Weights of a small mixture-of-experts language model, trained from scratch on English Wikipedia.
Experts: 48 experts in each of 19 layers, 48 SwiGLU neurons an expert, 3 picks a token, a softmax router, a shared expert of 64 neurons.
Training: a variant of Adam for the experts, 7322 steps.
Below are experts of layer 15 (counted from 0) of a mixture-of-experts language model. Rows are named router (the router's row for the expert), gate (a neuron's input weights, with its number), up (a neuron's input weights, with its number) and show model dimensions 0-127. Each number is 128 + 32 x the weight over its row's rms, rounded and kept within 0 to 255.
After each expert's rows: "gets" lists some tokens that make up at least twice as much of what it gets as of all text. This comes from a sample of Wikipedia text that the model never trained on. Tokens count by the router's weight.

# expert 47
router [117 137 132 154 157 142  79  95 133 160 131 103 118 143 167 141 167 151 153 133 126 166  74  74 109 105 196 186 141 176 140 141  95 100 101 125  99 145 133 158 131 147 112 143 162  99 117 133 148  82 158 129 163 111 131 147  98 126 154 136  91 190 135 114  67 103 175 158 105 121 128 102 166 120 156  93  92 190 104 137 125 106  99 139  82 155 207 102  94 187 190 143 192 123 149 107 190 102 164  83  98 205 129 139 159 106 101 128  67 187 122 125 105 118 166 144 142 182 139 140 146 136 111  93  78 145 172 154]
gate0 [127 184 183  90 147 132 119  43 128 141 116 102  83 166 107 135 102 136 191 114  91 109 109  70 128 116 130  90 166 151 114 141 120 131  73 134  83 119 171 155  92 175 116 151 150 116 118 177 111 144 137 151 124 144 141 122 130 147 141 143 134 106 124  76 101 100 141 107 101 119 201 137 146  49 153  85  99  69  79  46 126 110 106 141 133 192 133 138 112 118 162 130 151 149 127 134  75 108 124 186  87 124  94 198 102 116 101 205 105 123 115 186 100 148 114 169 169 126 112 128 112 137 160  66 126 160 133 130]
up0 [ 92 181 181 122 100 115 191 104 108 136 133 110 125  91 129 140 114  91  90 155 136 128 109 111  95  98 205 145 134 104  87 144 159 129  84 114 105 166 143  57  96 141 143 132  75 196 136  87 154 156  83  91 142 116 129 112  83  50 154 146 133 183 113 160 131 154 124 110 137 130 120 164 170 105 115 205 146 140 153 115 133  84 131 140 137 128 102  87 149 121 127 167 139 112 171 105 111 121 104  61 186 148 191  84  93 127 165 161 179 159 135 137  93 107 137 110 203 144  72  84 160 137 127 128 129 147  80 111]
gate1 [124 141 136 127 123 112 146 144 159 110  99 148 127 188  79 147  93 163 103 122 124 101 113 138 134 122 149 104 132 177 179 177 125 117  78  84 118  99 167 192 201  80  62 182 164 155 143 137 109  98 175 148 161 137 140 133 121 169 169 202 134 144 125 161 129 186 152 142 116 119 138 113 157  63 149 115 182 148 171 105 105 116 125  78 158 146 144 100  75 146 137 155 128 129 138 126 180 143  92 117 122  89 134 163  98 102 149 169 158 177 117 152 113 156 165 119 178 143 103  84 152 110 141  87 107 213 107  54]
up1 [145 185 135 169  81 145 123 155 103 149 129 114 112 127 116 118 155 159  83 110  91  84 173 144 135 124 124  65  63 127 184  63 131 127 116  61 101 107 105 174 143 158  97 200 191 152 158 121 184 122 149 106 151 167 121  84 115  85 121 136 109 172 154  92 170 136 113 122 102 109 133  92 100 111  99 121 198 129 119 129 130 105 120 113 190 178 112  71  72 121 112  94 138 150 125  99 109  75 166 115 144 130  96 122 137 132 124 155 112 131  96 137 128 154 166 165 223 152 127 137 151  59 121 128 129 197 119 119]
gate2 [ 59 165 115  83 107 130 134  65  89 115 156  86  54 112 119 139 108 144 156 151 209 120  88 120 148 109 127  80 133 160 187 109  91  58 122 124  81 136 210 170  95 113 159  89 149 165 130  89 136 152 145 127 133 128 131  70 114 114 103 114 119 106 135 107  93  89 156 126 107 139 110 137  92 146 133  96 156 123  92 102 140 153 103 181 134 136 119 141  49 128 165 140  84 111 101  76 152 102 158 134 134 117 105 186 110 103 152  75 121 112  96 134 157 164  99 176 106 135 125  73 144 167 108 155 163  68  78 114]
up2 [115 156 119  91 129 105 143  48 108 136 103  37  83 150  95 123  51 120  72 178 133 172 116  97 147  99 105 111 160 136 118  55 163 140 141 104 110 186 111 135  98 159 137 109 154 178 154 173 164 131 129 180 144 123 105 113 120  82 129 146  85 183 147 114 165 132 126 157 148 169 102 160 132 111 113 129 105 155 121  76 118 128  93 135 140 105 117  77 127 121 129  94  52 145 172 136 163 127 134 120 125 157 139 117 207 195 166 115 111  98 151  97 124 159 161  68  73 151  97 147 147 148 101 165 127 152  90 100]
gate3 [129 158 141 226 204 148 104 177 142 144 151 108 114 102 183  70 127 146 116 130  95 128 170 103 140 133 131 186 131 161 121 125 138 123 184 152  76 103 128 120 110 141 126 153 157 108 112  89 168 119 105 142 114 138 123  56 151 182 141 135 155 116  76 115 122 127 124 140 141 106 128 119 129  84 132 134 182 129 197 122  88  92 171  76 165 133 118  80 152 155 127 114 195 118  89 128  77 154 131 152 142 120 164 137 110 104 173  91 102 130  48 119  88 114 146 136 174 173 198 108 100 146 148 154 136 151 208 133]
up3 [157 127 124  72  74 128 184 130 143 127 169 153 170  75  75 172  95 130 140 153 114 165 161 135 134 164 118 136  71 115 159  88 118 137 123 114 151  90 104 122  68  98 131 105  87  83 119 184  91 157 130 141 116  89 129 163  99 131  97 111 147  68 118 111  85 104 153 120 108 163 111 171 108 154 154 213  83 135 161 179 137 113 151 168 112  85  74  89 115  69 133 130  82 139 146 154 141 129 170  96 129 135 111  75 154 173  97 173  90 102 129 101 111  95 110 128 108 105  57 147 156  76 104 131 121 133  58  93]
gets: " for", " as", " a", " that", " with", "ed"

# expert 36
router [151 155 172 157 119 101 125 111 149 153 155 138 127 131 176 118 167  98 160 182 163 156 155 136  57 101 174 179 104 162 125 199 106  60 116 123 137 130 145 131 115 139  83  98  94 107 145 179 165  87 143 131 174 107 155 170 103 122 169 106 122 157  88 186  82 125 145 124 127 152 154 159 166  76 175 150  99 153  84 146  79  95 115 108  89  90 122 105 135 152 234 130 192 105 139 111 155 128 110  96  65 140 147  89 154 134 108 163 133 168 146 124 137 120 142 124  98 183  89 174 132 152 123 130  93 148 174 147]
gate0 [168 213 135 135 106 118  87 173 139 141 122 131 131 114  85  49 121 100 129 165 198 121 156 128 151 196 143 149 167 173 180 122 173 100 110 120 151 109 136 112 160 136 163 161 109  80 146 137 191 142 101  77 113 175  82 120 129 157 133  78 197 109  76 151 119 153 161 121 159 114  96 174 105 122 138 155  83 126 129  85  92 142 137 107  85 101 136  97 153  90 172  85 211 154  79 181 125 148 136 130 112 145 130 174 124  95 125 151 112 151  86 138 106 105 118 104 138 131 118 143 121 127  49 124 162  91 149 128]
up0 [152 134 100 121 143 104 147 119 140  92 125 111 128 127 138  42  80 142 123 167 162 106 134 181 167 116 115  86 108 109 138  87 136 169 167 147 142 113 113 124  79 135 115 137 151 161  98 113 148 124 159 163 105 125 136 180  82 141 120 134  95 119  37 122 159  90 103 110  38 116  99 104 109 149  24 120 119 132 167 103 155 190 175  92 143 124 124 136 112 107 161 141 163 101 151 140 123 152 146  67 100 158 154 104 137  97 157 110 150 112 148  67 144 126 186 105 206 103 112 159 182 122 140  90 163 132 145 195]
gate1 [128 130 175 116  98 151 137 103  87  43  92 131 146 238 127 130  64 137  97 156 118 110  92 169 141 160 124 115 112  71 143  85  73  91  89 176  86 153 149  96 103 106 114 167 157 102  68 134  72 122  88 129 190 159 119 157 123 174 130 120  74 104  84 117 133 156 157 103 150 180 128 159 101 129  51 148 108 128 107  56 112 152 143 139 131 126 140 136 116 107  88 128 100  99 102 134 119 167 139 122 128 114 137 160 135 134 154 131 111 114 107 133 134 159 158 134 159 110 148  89 159 142 164 120 201 189 173 142]
up1 [106 115 131  96  96 142 112 144  47 143 127 162 138  90 134 163 148 113 170 132 142  79 132 107 141  88 132  77 129 185 123 155 127 101 119 107 103 143 153 173 160 129  84 146  72 139 131 179 144  80  84 108 150 112  95 123 137  87  80 131 117 121 114 188 109 177 140 111  89 138  38 139  87 118 211 185 121 134 161  92  96 113 134  88 156  78 118 102 161 126  89 105 171 100 108  97 144 143 139  98 109  81 100  42 154 141 103 171 139 123 125 111 122 160 155 126 108 171  58 134 149 119 156 130 192  96 164 109]
gate2 [135 118 124 121  70 105 110 119 112 129 122  92 122 105 132 152 143  99 174 109 156 147 155 144  87 122 147  91  67 124 118 177 119 144 119 144 116 144  80 188 148 135 107 129  62 163 155 173 132 142 111 110 126  98 160 147  72 145  87 108 160 156 149 150 153 148 131 108 184 123 137  81 113  35 121 146 130  69  67 154 152  60 121  22 151 108 125  89 147 116 108 103 170 120 134 147 137 122  95 173  85 119  70 107 118  87 113 199 142 134 162 116 140 158 188  93  72 172 108 167 144 124 126  97  95 104 143 108]
up2 [136 146 181 124 129 104 130 141  71 174 119 189 169 151 108 136  88 176  91 147 119 119 101 136 199 145  58 138 141 113 141 111  80 117 124 128 131 142 170  94 173 122 142 128 172 121 105 152 108 161 127 181 126 134 106 118 150 105 131 160 104 124 114 117 152  84 150 123 153 113 128 103 137 184  60 166  89 167 148  97 152 167 152 182 131 117 136 192 105 102  97 152  50 134 139 142 123 118 160 136 179 158 149 205 152 160 155  87 114  73 189 111 114 170 136 134 206 143 188 147 112 140 129 167 187 113 145  99]
gate3 [171 135 172 109 127 121 152 107  75  80  75 155 124 171 118  83  85 110  94 167 104  72 118 165 161 132 145 134 106 116 119 117 112 101  77 125 115 136 145  38 114  31 109 159 129 121 134 146 150  69 159 133 200 165 116 183 120 205 158 103  81 121  93 104 150 138 175 113 115 143 167 123 101  99  75 154 133 133 110  77 150 151 151 130 127 104 135 154 141 161 148 108 163 127 144 128 159 178 187 113 104 157  93 104  97 154 153 121 121 131 172 114 130 135 162 144 157 179 104 125 160 146 133 108 203 162 124 181]
up3 [ 75 186 103 117 142 128 125 108 123 179 129  99 133 115 140 170 215 108 140  66 119 149 120  95  72 159  66 135 139 119  73 140 117 164 147 119 143 115 137 122 186 161 105  95  99 101 142  89  99 130 116 113 133 154 150  62 146 107  92  95 193 148 183 136  96  69 117 132 130 134 131 110 150 156 175 129 154  85 122 126 168  96 121 141  79  89 124 135 107 128 124 206 108 169 164  95 119 126 149 165 136  57 109 163 123 127 100 109 108 122  91 186 157 117 124 104 141  96  91 170 108  64 161 175  79 107 170  89]
gets: "0", "1", "2", "8", "7", "9"

# expert 34
router [167  90 135 141 158 137  93  90 196 158 142 112 145 129 160 185 191 113 137 167  98 195 110 110  77 122 189 145 141 150 157 128  79  64 116 136 147 140 116 113 140 161  97 123  94 106 121 149  92 119 137 137 157  94 160 112 104 124 196 129 136 159 115 158  81 141 187 152 147 143 181 147 167 110 174  76 157 158  83 112 115 153 118 141  80 140 151 127  94 177 206 125 137 101 145 142 148 141 149 159 157 175 129  96 135 120 149 132  71 158  76 143  95  66  71  96 103 188  98 151 105 139 135 139  72 117 133 160]
gate0 [128  95 120 136 140 115 168 179  79  96 183  91 191 121  90 122 144 171 115  72  57 162 121 119 198 123 121 119  94 194 127 133 130  92 101  82 111 120 132 144  97 106 129  77 146 118 115 145 166 133 194 113 110 175  56 169  78 141 182 107 116 124 137 125 116 141 166 118 141 129 144 171 124 201 106 133 147 131 130 135 103 116 125 232 149 107 161 163 108 131 131  99 122  86 126  87 155  88  86 144 108 150  79 148 115 131 162 128 126 125 163 137 133 150 101 122  81 133 152 128 136 118  86 101 170 153 153  39]
up0 [ 93 130 150 165  91 114  78 156 130 139 128 168 142  80 130 178 186 182 100 104  92 167  91 144 167 124  71  89  99  65 164 147 115 114 132 133 114  58 116 124 142 177  96  34 151 113 132 134 145 151 156 100 149 171 162 154 146 132 130 117 111  94 115 123 183 122  93 122  93 176 116  94 126 149  63 122 173 174 159 121 110 146 104 111 110 105 124 123 119 101  94 160  73 131  57 113 157 107 160  93 106 122 153 133 130 122 102 134 101 112 143 179 170  88  86 106  95  96 113  88 156 113 143 181 160 141 156  49]
gate1 [ 94 144 134 104 153 157 135 138 173 156 147 120  67 188 108 111 191  46 104 153 116  95 130 147 121  91 133  68 170 116 158  95 138 142 148 134 131 141 198  91  83 136 130 223  99 163 197 128 189 102 118 174  97  57 165 142 144 115 142 130  90 141 137 141 142 114 106 185 145 141 124  97 138 139 122  75 161 104 105  80 140 151 141 146  98 162 145  95 178 127 161 151  98  96  77 154 138 134 132 158 107 113 184  85 113 169 178 146 100 180 155 127 123 124 149 102 130 168 121  95 166 139 163 125 131 112 130  81]
up1 [ 97 127 142 101 111  87 161 163 103  94  59 160  98  59 142 132 159 173  77  78  87 100  67 132  99 133 103 132 138 179 115 119 122 137 140 132 141 112  95 141 117 159 140 139 125 103  79 161 168 146  91 115 128 141 143 156 123 158  74 133 118 171  77 189 137 137 108  66 144 104 191 139 132 144  99 103  99  89 133 118 131  95 111 148 145 112  74 138 157 145 131  91 126 149 152  78 113  43 130  98 182 150 156 136  84 190 106 135 209 129 109 136 140 143 117 107 103 129 186  99 137 113 173 182 110 186 124 181]
gate2 [153 187 125 133 125  93 142 119  92 152 108  92 138  82  95  91 154  91 101 129 141 118 106 178 134 119 162 159 124 127 108 121  97  85 108  92  51 110 141 156 155 174 131  63 109 147 119  93 134 147 236  96 117 102 114  95 106 103 126 101 110 112 144 115 113 148 121 121 113 142 184 118 208 172  97 132 127 164 105  70 121  88 206 122  68 140 167 117 143 205 148 185 170  89 155 170 115 145 152 150 113 119 124 103  89 115 149 118 168 127 129 147 117 151 119 136 145  92  97  71 105 138 127 131 150 107 143 212]
up2 [117 190 131 154 188 143 207 189 123 122 102 112  98  88 145 147 165  99 139  84 143 116 108 136 116  92  65  95  84  86 169 143  90 166 129  71 149 126 170 149 107 159 114  64 118 167 124 130 131 141 124 154  72 142 105 137 115  88 101 121 149 127 153  97 165 148 171 114 125  76 140 126 189 108 119 115 156 209 106  93 143  64 114  89 186 111  46  95 154  94 116 133 110 140 129 118 120 155 107 140  98 185 164 127 136 134 131 114 110 184 130 113 180 123 169 138 132 164 119  92  97 120 194 157  99 116 109 130]
gate3 [ 89 133 145 179  98 123 112 129 146 101  97 155 155 170 133 157 156 183 104 130 137 151 123 126 158 160 170  61 121 124 132 113  97 125 130 139 123 142  75 130 115  46 102 115 101  62  96 104  93 124 185  97 191 125 100 171 107 101 107 185  71 191  67 183  76 166 193 116 116 131 122 147  91 154 119 143 156 113 174 116  76  85 144 134 128 177 173 149 107 101 123 112 121 110 113 154 160 110 129 192 101 147 142 130 165 163 110 163 159 107 101 119  74  82 129 178 123 139  95  98 112  83 174  87 146 126 115 131]
up3 [ 72 179 153 187 134 182 173 158 113 118  64 108 142 149  80 140 144 107 142 157 176 101  80 143 147 137 144 161  79  92 124 177 103 154 157 150 138 133 124 172 140  72  91 208 126  82  62 127 148 121 157 113 137 125 160 109  98 149 144 129 131 175  79 137  65 111 123 196 120  76 136  98  78  95 128 117 141 120 144  88  90 109 129 134 178 151 108 114 149 160 133  93 125 134 189 115 115 172 176 148  76  73 143 104 150 149 143 174 108 153 139 110 102 112 147 158 129 102  89 186 133  93 153 160 114 146  84 100]
gets: " |", ";", " /", "|", " League", " a"

# expert 41
router [149 128 179 107 131 130 103 115 160 145 150 105 130 133 183 160 162 166 133 175 118 160 149  63  54 122 129 178  97 135 126 123  81  92 119 145 153 100 105 183 107 129 126 139 154 126 128 153 113 100  62 141 137 148 174 153  86 153 168 165 106 120 131 132 134 123 172 162 164 172 183 193 150 122 155 128  96 151 129 157  99 103  93 128  96 114 137  91 176 164 219 118 166 111 152 140 159 131  56 109  77 148 169 144 172  87 150 192 108 164 134 121 106 109  53 120 123 159 151 143 131 149  78 150  97 165 175 100]
gate0 [118 119 147 134 116 132 114 134  74  55 153  83 118 145 161 150  98 105 140 199 164 208 142 174 138 169  95 108 126 139 106 113 125 163 109 149 122 122  68 164 119  97 156 161 170 150 119 175 105 104  67 107 135 126 167  88 154 153 122 141 138 112 125 118 141 147 123 149 132 183 104 179  66  86 152 146  66 142 107 170 139  87 103 100 199  71  88 102 148 145 166 159 157 165 146  72 126 171 106 136  92  82 110 114 151 138 172 129 173 142 192 106  95 170 122 149 164 120 110 103 120 112 162 171 108  88 135  80]
up0 [131  95 143  78  99 105 103 116 106 126 131  99 130 151 156 120 107 123  70 122 188 128 129 159 130  99 104 128 147  94 140 121  56 176 171 141 110 127  92 126 218 114 159 115 167  70 121 146  73 138 115 107 169  90 132 112 160 113 184 143 140 104 121 154 162 126 107  96  59 189 124 176 177 102 204  83  93 146 134 163 120  97 130 110 150 128 131  72 162 163 162 175  98 158 188 105  98 155 137 137 141 106 119 142 126 122 103 144 159 139 136 133 135 215 111 143 162 135 117 145 118 161 141 145 188  84 106  54]
gate1 [148 150 145 149  67 167 111 137 157 197 114 102 131 101 137  96 139  71 106 148 120 115 161 109 119 137 210 160 170 124 164 129 187 131 139 100 216  61 161 162 141 138 178 177  99 161 170 151 188  50  85 136  82 137 135 159 139  92 136 134 120  98 118 152 161 113 175 123 127 116 166 104 111 108 140  74  68 100 165  94 156 135 142 172 116 137 136 112 161 135 142 132 190 138 137 154 129 133  90 131 111 149  98 110 122 149 161 185 135 117 140 148 165  90 157 118 125  64  82 177 139 171 160 158 144 146 123 155]
up1 [119 126 144  71 171 140 187 114  82  73 141 154 118 172 149 168 122 175 151  88 130 133 170 114 171 153  91 172 159 160  87  89 107 106 114 142  29 134  87 104 108 109  74 106 121 114  75  69 136 174 142 115 146 204 106 121 154 118  99 146 106 157 186 105  91 154  73  83  95 121 128 134 123 165 132 121 155 149 106 154 117 144 136 157 104  96  81 120 138 127 109 129 163 151 119 127 146  71 154 150 113 128 177 126 170 141 150  79 158  96  87 110  99 170 154 146 135 142 129  49 139 138 143 158 125  85 190 163]
gate2 [ 91 111 153 138 142 138 146 149  65 137 142 133  96 142 135 143 124 130 138 144 175 124 133 144 139  77 163  77  75  78  90  96 103 158 144 153 179 106  95  96  91 124 135  95 156 126 106 151 144  58 118 171 123 153 138 124  71 173 101 145 141 102 129 136 114 155 131 194 101 151 134 112 186 172 111  73  90 154  72 123 140  90  78 151 135  79  89  98  63 135 130 147 180 114 109 126 181  67 117 102  52 135 156  65 137 100 156 194 107 153 115 154 132 138 130 104 102 170 139 147 124 176 183 181 105 133 137 158]
up2 [ 89 135 203 140 138  56 158 124 109 109 129 145 181 143 108  86 186 175 147  97 130 159 149 136 142  90 113 130 120 156 166 181 116 117 127 133  58 144 139 116 105  42 136 114 132 151 135  85 106 164 196 144 171 136  72 123 178  62 172 104 157 175 108 129  74 101 174 126 107 112  84 137 110  76 118 107 131 122 112 126 175  91 125 116 113 167 152  86 146 108 109  72 118 181 136 124 144 143 141 140  84 145  93  98 160 129 121 129 126 138 145  85 146 152 161 159  78 157 140  98 101  79  80  98 186  88 129 152]
gate3 [ 84  46  87 108 101 156 139 140 146 168 131 171 144  82  87 124 154 159  77 150  93 103 133 123 128  85  79 115 137 109 164 141  89 125 108 105  54 124 160  68  94  92 120 152 155 120 108 178 110 130 130 127 110 144 163 144 130 132 132 185 118 148 134  92 160 135 145 155 200 135 143 121 148 110 102 132 177  86  84  74 163 170 181 167 118 178 156  96 110 126 144 129 104  83  66 145 170 127 103 161 142 141 188 133 156 136 109  88 125 140 171 121  57 119 178 182 149 169 118 150 163 151  93  90  69 150 119 120]
up3 [147 189 187 127 155 153 169 129  83 103 140 154 157 149 151 109 146 135 180 134  93 113 145 124 155 108 120  74 118 170 138 144 177  99 143 169 186 137 105 147 159 138 154 143 120 174  86  98  81 127 150 127 170 104 125 116 113 152 127  78 140 145 153 180 122 123 147 119  52 156 160 189 144 158 169 125  87  95 156 116 129  74 129 165 150 126 160  96  85 176  52 106  68 135 207 159 153 170 150 135  92 168 123  59 138 107 140  82  54 104 131 106 157 155 129 119 125 108 171 107 122 117 155 136 171 133  90 113]
gets: "1", "9", "|", "2", "4", "3"

# expert 24
router [167 140 141 106 138 105 147  97 143 128 162 119 183 126 183 140 188 135 151 174 129 143 100 116  56  97 144 183 184 107  94 162  99 117  95 101 116 165  96 134 109 106 123 107 122 120 151 143 113 117 158 154 136  81 142  68  85 136 113 147 137 190  55 202 109 144 174 158 100 175 159 153 175 111 160 115 101 197 155 158 108  80 115 123  75 115 203 129 154 150 176 173 147 120 123  97 124 114 106 145  83 134 161 141 168 143 131 136  81 197 142 129 132  99 137 155 160 145  89 113 128 172 132 128  95 108 194 142]
gate0 [109  78 144 134  64 125  78 147  90 124 144  82  94  74 104 227 131 117 169 140  96 194 125 151 135 142  85 126 142  93  94 177 140 141 108 154  93 111 172 173 136 108  58 135 171 156 176 125 134 144 136 102 194  92 112  95 155 143 132 137 130 150 145 134  74 163 187 136 158 105 125 124 116  63  91 135 129 125 146 162 128 171 111 143 125  82 123 129 174 141 135 113 146 109 191  98 168 117 159 142 105 156 159  89 104 130  86 189 136 129 126 183 137 153 187 134 107 146 109 109 112 132 112 147  41 148 118  94]
up0 [110 112 169 143 125 136  93 108 131 144 104 139 150 136 132 136 169 122 108  81 106 187 160 161 146 139 126 119 144 158 190  92  74 109 152 164 187  73  96 162 131  87 110 131 115  86  93 157 133 122 113 117 129 159 118 135 143 159 104 116  56  79 175  86 141 179 110 125  92  94  85 145 102 112 150 163 106 147 135 113 132 116 102  97 121 152  67 141  52 156 127 113 137 132 186 123 202 146 150  81 217 107 126 128 136 128 102  45 182 109 103 172 149 136  81  99 139 145  82 147  50 142 148 111 100 119 122 113]
gate1 [164 155 174 112  75 135 147 160  79 201 171  84  99  93 141 156 157 123 133  78 179 193 152 175 143 116 120 128 178  93 101 113 145 149 117  90 156 163 188 130 120  93 114  70 104 209 151 122  97  98 108 148 111 117 190 133 115 101  86 164 135 102 123 121 166 119 158 121 103  97 158 151 156 138  57 149 108 136 111 102 143 164 161 158 141  46 130 151  66  81 111  49 109 146 123 118 167  82 129 102 140 104 156  95 147 134 122 142 135 135 133 127 100 148 125  99 161 100 119 122 132 152 138  99 141 119 168 197]
up1 [140 125 117  95 126 105 187 120 105 185 145  96 100 154 152 114 135 148 129 111 166 133 163  96 148 128 129  80 133 126  94  74 163 114 101  57 111  81 138 145 144  67 114  57  98 119 113 119  92  91 139 138 172 186 113 142 142  86 163 139  80  96 127 144 142  92 118 167  77 131  88  87 173 107  61 132 164 126 111 118 132 139 186 169  98 151 103  93 107 127 100 144 138 139 196 191 147 115 175 181  83  99  77 119 137 126  97 169 130 149 131 114 106 114 148 116 166 103 195 159 149 127  54  84 131 152 157 175]
gate2 [125 186 157 139  59 119 155 133 133  99  87  97 186 119 138 139 125 163  92 177 176 147 100 118 124  67 110 205 147 127 136 175 132 125 143 161 112 149 144 105 107  72 153 142  50 138 163 137 105 148 178 137 110 156 115 129  43 119 100 130 172 173 131 109 139 133 192 122  73 187 112 135 107 125 131 132  59 169 109 164 156  99 186  94 139 160 148 121 130 131 128 134 146 141 145 105  95 164 104 184 100 106 111 141 126 161 120 122 100 135 112 121 153  97 141 173 124 179  56 161  95  76 168 144  71 146 136 136]
up2 [120  89 153 157  72 141  87 149 108 102 126 155 135  94  98 145 143 143 112 123 133 150  73  95 118 135 131 128 109 159 114 224 143 135 129 130 135 131 159 115 116 172 119 174 170 208 151 168 170 130 157 133 159 116 134 146 121 164 126 138 161 119 140 174 155 131 209 188  65  97 104 153 150  83  95 139  73 119  76 127 156 150 134  72 126  81 171 118 103  42 116 108 115 125  98  68 125  98 214 129  43 157 124 108 137 144 136 164 112  74 132  99 138 126 164 126 121 133 141  76 131 132 125 121 160 101 125 122]
gate3 [127 143 157 167 132 167 150  94 122 142 149  89 152 105 149 173  62 168 105 109 163 166  83 194  91  96 150  93 147  68  95  85 146 114 131 159  56  72  50 134  96 149 176  71 120 109 147 126  84 130 106 147 130 107 165 152 121  81 108 180 151 132 164 123 164 146 182 102 183 173 112 184 130 115 110 188 120 165 122 155 130 128  68 138  79 146  78 126 166 150 147 150 161  89 140 116 152 122  69 107 144  99 140 153 117  92 105 139 119 118 164 135 125 141  76 168 145 168 106 168 145 155 110 103 128 146 160 121]
up3 [120 171  87 134 139 156 142 141 119 126 140 118 103 110 116 147  80 110 126  98 157 157  68 193 103 111 120  94 139 126 136 112 116 135  80 104 116  73  66  85 129 153 160  90 140 143 180 104 105 126 102 146 137 140 118 100 128  97 104 167 130 111 178 150 189 151 193 134 167 204 112 115 117  69  76 134 154 137 123 110 158 160 143 119 116 126  98 171 220  59 133 143 154  85 124 105  97 154 100 120 135  63 140 161 136 141 103 120 143 109 106 130 129 130 152 169 194 115  59 176 168 138 116 198 132  85 177 161]
gets: " and", ",", " he", " that", " He", " which"

# expert 43
router [145 117 157 155 128 105  73  47 151 138 104  95 141 118 160 134 140 112 114 168  98 167  78 131  96 134 175 140 132 108 143 164  48  96  98 124  85 134 149 155 111 117 115 136 146  91 167 182  89  70 155 167 188  88 110 144 130 138 164 109 111 107 101 156 111 128 168 128 134 184 159 169 163 120 133  84  71 131  89 117  86  88 105 153 108 125 156 137 128 170 255 168 176 146 159 153 158 146 128 122 112 147 138 164 160 119 165 120  97 139 136 119 126 109 118 142 138 208 125 150 147 154 135 119 111 131 164 165]
gate0 [134 112  86  93 132 107 134  83 184 152 110  94 168 178 130 102 138 119 118 159 188 143 135 119 128  68 138 135 120 113 138 127 201 101 157 122 180 158 155 106  54 167 113  62 138 114 164 175 121  68 178  85 134 173  82 122 151 144 191 108 113 129 109  90 106 113 160 139  86 121 160 115 135 109 179 145 145 159 172 124 120 149 170  96 159 119  91 146  95 132 166  87 154  78  97 157 103 145 124  79 173 105 133 147 120 130 132 185 132 143 115 183 145 109 106 113 140  99  71 172 133 123 137 141 114 126  19 138]
up0 [ 95 103 175  99 107 124 120  13 191 122 128 110 125 151 151 169 140 147 123 101 146 134  33 179 128 132 126 143 131 123 104  89 148 191 107 167 206 114 137 157 101 133 146 105 181 124 125 151 112 116 141  77 130 119 176 139 115 190 163 132 106 139 127 147 148  98  90 149 125 137 127 138 154  84 152  88 184 148 184 146  90 106 123 162 146  93  86 141 128 101 151  84 142 127 140 169 136 158 117 138 145  94 132 112 102 162 123 159 173 133 147 147  92 105 126 171 117 182 109 150 103  58 128  78 114 162  52  92]
gate1 [146 134 119 149 167 184 109  36 131 111 117  88 107  78 115 170 135 162 109 149  85 176  99 193 178 113 132 109  76 115 189 127 147 137  79 178  69 178 118 111 130 157 137  84 130 103 118 103 119  94 142  90 141 177 166 132 115 154 117 102 119 125 181 119  66 109 141 129 142 122 147  91 117 131  92  97 136 128  66 155 115 147 151 129 137 110 115 146 109 144 128  95 107  72 140 144 111 158 138 105 204 176 185 160 166  99 113  88 105 130 133  85 106 135  73 145  59 116 185 142 123 126 101 119 160  69 133 172]
up1 [125 236 103  52 173 152 142 160 102 139 149 135 151 162 111 114 108 129 111 123 139 129 135  69  94 176  77 134 207 121  62 136  92  87 160 113  87 127 109 155 113 127 145 200 212 123 100  98 151 129  93 111 140 108 130 117 109 126 136 100 171 128 127  73 160 165  98 176 119 145  93 168 125 191 115 143 174 128 175 158 143 121 131 151 127 118 115 132 176 106 109 135 122 113 129 119 171 125 159 104 133  85 115 111  81 103 117 140 103 123  95 130 150  78 130 110 147 162 151 104 154  43  99 112 106 158 171  77]
gate2 [ 84 129  70 146 127 147 194 118  76 136 118 105 109 156 149  88 107 145 164  77 140  73 148 171 129  96 128 142 115 124 169 147 152 115  61  97 123 122 144 129 122 137 130 161 134 197  26 201 188 126 140 180  82 120  90 142 125 118 111 112 162 147 169 137  90 184 118  86  99  80 158 176  91 135 107 130 157 114 131 127 157  99 151 185 143 126 124 144 168 155 122 144  88 152 157  93 183  94 103 104 104 166 117 130  78 121 123 165 118 125 177 161 122 181 138 191  83 134 116 114 107 124  99 137  87 163 143 156]
up2 [141 114 125  94 128  82  62  63 166 123 117 117 119  68 131 151 114 147  94  94 114 136  61 139 146 116 211  41 113  97 170 145 130 100 142 159 159 103 140 109 118 129 190 124 142 160 146  98 129 143 108 116 158 113 114  84  72  46 142 171 119 121 128 164 150 137  79 118 176 128 178 152 130 137 159 118 131 104 145 104 148  98 124 120 155 162 142 148 141  57 109 166  78 140 149 181 122  96 170 106  95 117 145 125 110 192 203  85 156 116 135 130 158 133 138 148  86 116 161 180 176 126 135 178 155 156 115 134]
gate3 [179 152  69  79 163 142 185 127  70 103 132 173 109 134 151 133 120 134 182 156 163 129 123  88 113  73  94 108  88 114  89 156  76 145  58 154  96 147 103 161 106 104 174 105 127 106  67 145 129 149  90 163 157 117 166 118  93 110 129 140 132 200 165 112 131 132 114 137  73 167  73 146 123 150 139 205  91  98 120 119 136  67 110 144 123 102  83 125 151 125  84 109 102  81 147 108 147 139 135  85  76 131 122 117 115 104  61 145 127 130  83  85 142 141 149 178 117 128 173  95 118 135 163 166 203 140 138 147]
up3 [139  83 145 155 139 124 115 181 148  72 174  69 139  98 117  93 118  84 143  85  90 102 143  94 114 150  79 159 207 130 125  78 130 114  98 156 133 134 117 137 109 112 105 143 150 152 150  31  65 149 152  65  81 149 133 161 122 141  92 113 144 113  85 149 109 110 112 150 129 112  96  81 176 126 108  92  74 173 116 154 125 138  77 150  72 161 178  97  51 109 140  76 174 118  99 141 122 120 148 167 162 133 152 146 129 118  79 102 124 143 169 120  79 160 103 132 152 139 127  77 130 140 153  92 135  74 159 146]
gets: "9", "1", "0", "8", "4", "3"